Weights of a small mixture-of-experts language model, trained from scratch on English Wikipedia.
Size: width 128, vocabulary 1300.
Below are experts of layer 6 (counted from 0) of a mixture-of-experts language model. Rows are named router (the router's row for the expert), up (a neuron's input weights, with its number) and show model dimensions 0-127. Each number is 200 + 20 x the weight over its row's rms, rounded and kept within 0 to 999.
After each expert's rows: "comes after" lists some tokens at least twice as common just before its tokens as in all text. This comes from a sample of Wikipedia text that the model never trained on. Tokens count by the router's weight.

# expert 99
router,180,207,204,199,182,228,204,225,174,181,188,199,220,227,189,207,210,188,211,180,204,211,224,202,194,234,197,217,189,195,173,222,207,230,175,201,199,224,197,201,218,214,211,211,172,215,169,198,176,186,198,198,208,208,161,216,230,212,212,187,187,194,212,225,212,195,199,240,180,221,203,232,201,257,200,229,176,201,170,222,181,199,221,223,210,196,239,234,204,177,239,184,180,194,192,213,173,228,167,191,209,240,169,189,234,180,172,182,193,210,244,205,176,214,224,187,186,189,193,179,195,235,213,214,180,209,181,219
up0,216,203,201,179,196,233,162,214,173,223,217,183,172,180,232,157,197,173,182,205,216,169,182,180,190,172,202,157,201,189,200,183,210,185,216,202,212,188,190,206,214,233,207,219,220,210,206,163,234,187,199,189,169,219,222,214,189,199,196,234,211,196,203,181,178,171,205,167,183,174,210,170,228,202,188,188,198,202,185,186,186,217,222,193,218,180,186,186,156,228,212,210,200,208,214,141,200,184,211,196,209,204,228,210,169,181,214,208,226,159,196,217,209,196,216,192,171,206,249,195,213,181,216,197,222,190,183,193
comes after: ",", " and", " a", "ing", " comp", " well"

# expert 253
router,174,203,225,196,173,229,197,214,163,189,190,209,224,238,188,234,215,196,188,188,212,190,217,208,199,235,185,216,191,206,190,209,206,229,188,191,201,215,219,186,209,219,205,215,178,212,165,193,177,188,188,194,212,212,171,227,225,208,210,209,190,198,202,230,206,186,195,232,182,213,198,224,210,280,213,224,188,201,189,238,174,211,218,227,225,189,223,210,205,180,245,200,191,195,178,229,174,216,165,199,224,236,187,197,240,181,163,188,207,217,221,193,188,213,222,192,184,181,204,189,191,222,217,200,173,227,203,193
up0,213,183,200,240,212,213,176,209,220,184,231,197,198,204,168,177,200,200,178,180,194,198,188,210,177,186,219,160,185,214,196,220,171,181,212,194,208,180,188,222,180,199,157,207,214,203,207,190,203,221,216,218,183,214,211,133,187,210,180,211,199,158,168,184,196,191,192,198,211,172,239,195,215,186,232,199,214,184,209,199,210,215,188,190,164,173,203,187,199,209,195,187,201,224,206,194,206,176,192,181,161,170,163,195,194,203,193,178,195,250,213,216,159,198,186,167,191,212,198,168,204,191,174,168,232,186,201,167
comes after: ",", " and", ".", "s", " that", " where"

# expert 236
router,189,205,190,195,213,213,215,221,179,172,189,217,226,229,193,209,197,189,202,197,184,216,225,197,195,243,193,214,185,187,166,218,211,225,180,198,198,218,194,207,220,215,195,198,175,222,167,190,178,192,208,201,227,199,192,228,222,215,206,195,176,180,196,217,212,194,213,237,179,215,208,230,206,281,197,221,193,202,194,211,182,192,218,225,219,179,249,241,197,177,221,174,184,194,183,200,180,249,182,203,220,229,184,186,219,186,176,194,186,220,238,206,170,224,214,195,200,195,177,181,197,237,213,206,167,201,190,202
up0,197,179,238,228,201,195,211,189,218,225,209,174,191,195,190,198,200,218,195,195,181,198,168,212,199,175,194,208,256,177,206,182,201,188,214,198,202,176,185,179,195,221,211,226,209,181,224,212,185,216,189,218,215,186,231,191,205,180,205,189,192,189,212,146,187,206,206,164,249,203,206,217,201,210,220,227,249,196,205,221,209,205,216,148,207,216,176,201,206,190,197,231,205,190,216,186,214,165,217,191,149,153,193,203,191,203,210,221,198,161,167,176,216,186,196,210,210,220,232,214,208,184,175,223,224,200,219,216
comes after: " |", ";", ":", " (", "|", ","

# expert 28
router,189,188,216,204,148,209,180,203,213,217,207,165,196,206,205,192,231,230,180,181,212,191,194,205,195,207,224,196,196,201,212,183,175,217,179,186,224,232,192,204,194,203,213,203,218,194,204,194,217,202,138,189,166,228,200,174,211,189,215,214,197,227,197,226,172,193,184,192,190,199,182,192,182,240,204,206,182,204,181,239,160,219,197,198,192,195,173,177,193,222,239,223,227,230,189,207,197,186,170,199,190,193,189,232,265,190,169,193,235,207,212,187,216,194,214,191,178,165,209,200,199,176,176,191,217,233,226,186
up0,197,175,213,184,223,163,225,185,201,209,189,190,175,168,211,207,215,196,194,180,227,207,223,207,228,166,181,188,222,193,208,208,147,200,199,205,222,207,199,177,192,228,180,221,227,193,205,267,206,184,201,208,199,203,173,176,214,182,203,173,197,201,190,215,178,185,203,195,184,220,169,157,192,204,177,188,187,197,220,199,202,206,170,199,228,220,166,215,228,195,201,208,207,179,176,176,205,215,183,199,167,154,195,219,218,185,187,196,190,189,204,181,220,145,183,180,177,166,224,197,200,164,197,203,189,177,225,203
comes after: ",", "s", " and", " th", "|---|---|---|---", "ow"

# expert 67
router,187,231,195,192,215,213,218,229,174,169,185,205,217,232,177,197,202,189,202,197,186,226,231,202,179,231,189,212,186,189,199,210,210,217,194,200,181,221,184,215,232,214,193,190,174,220,168,212,178,192,206,191,222,202,179,232,222,222,210,197,174,180,211,215,216,220,211,245,181,219,200,239,205,253,195,217,210,185,175,217,177,190,221,228,217,190,240,235,203,181,220,166,187,189,189,221,180,250,177,189,220,233,176,194,210,180,186,171,190,205,221,191,169,217,219,185,214,175,171,195,199,229,213,214,181,199,207,190
up0,211,172,216,229,217,210,200,183,214,196,197,230,187,198,214,155,234,195,207,198,196,192,178,194,203,171,199,183,206,218,195,169,193,202,200,224,193,214,225,185,198,188,195,194,224,201,216,184,230,221,191,215,227,218,241,190,221,164,202,202,194,228,171,188,231,183,197,161,222,192,196,166,188,180,159,189,214,202,202,186,237,227,189,182,188,201,205,186,202,219,172,218,167,210,192,178,236,210,206,211,190,192,223,179,207,204,246,244,191,191,200,225,196,143,201,177,177,214,209,199,182,185,195,183,219,173,194,159
comes after: " the", " |", "-", " The", " of", ":"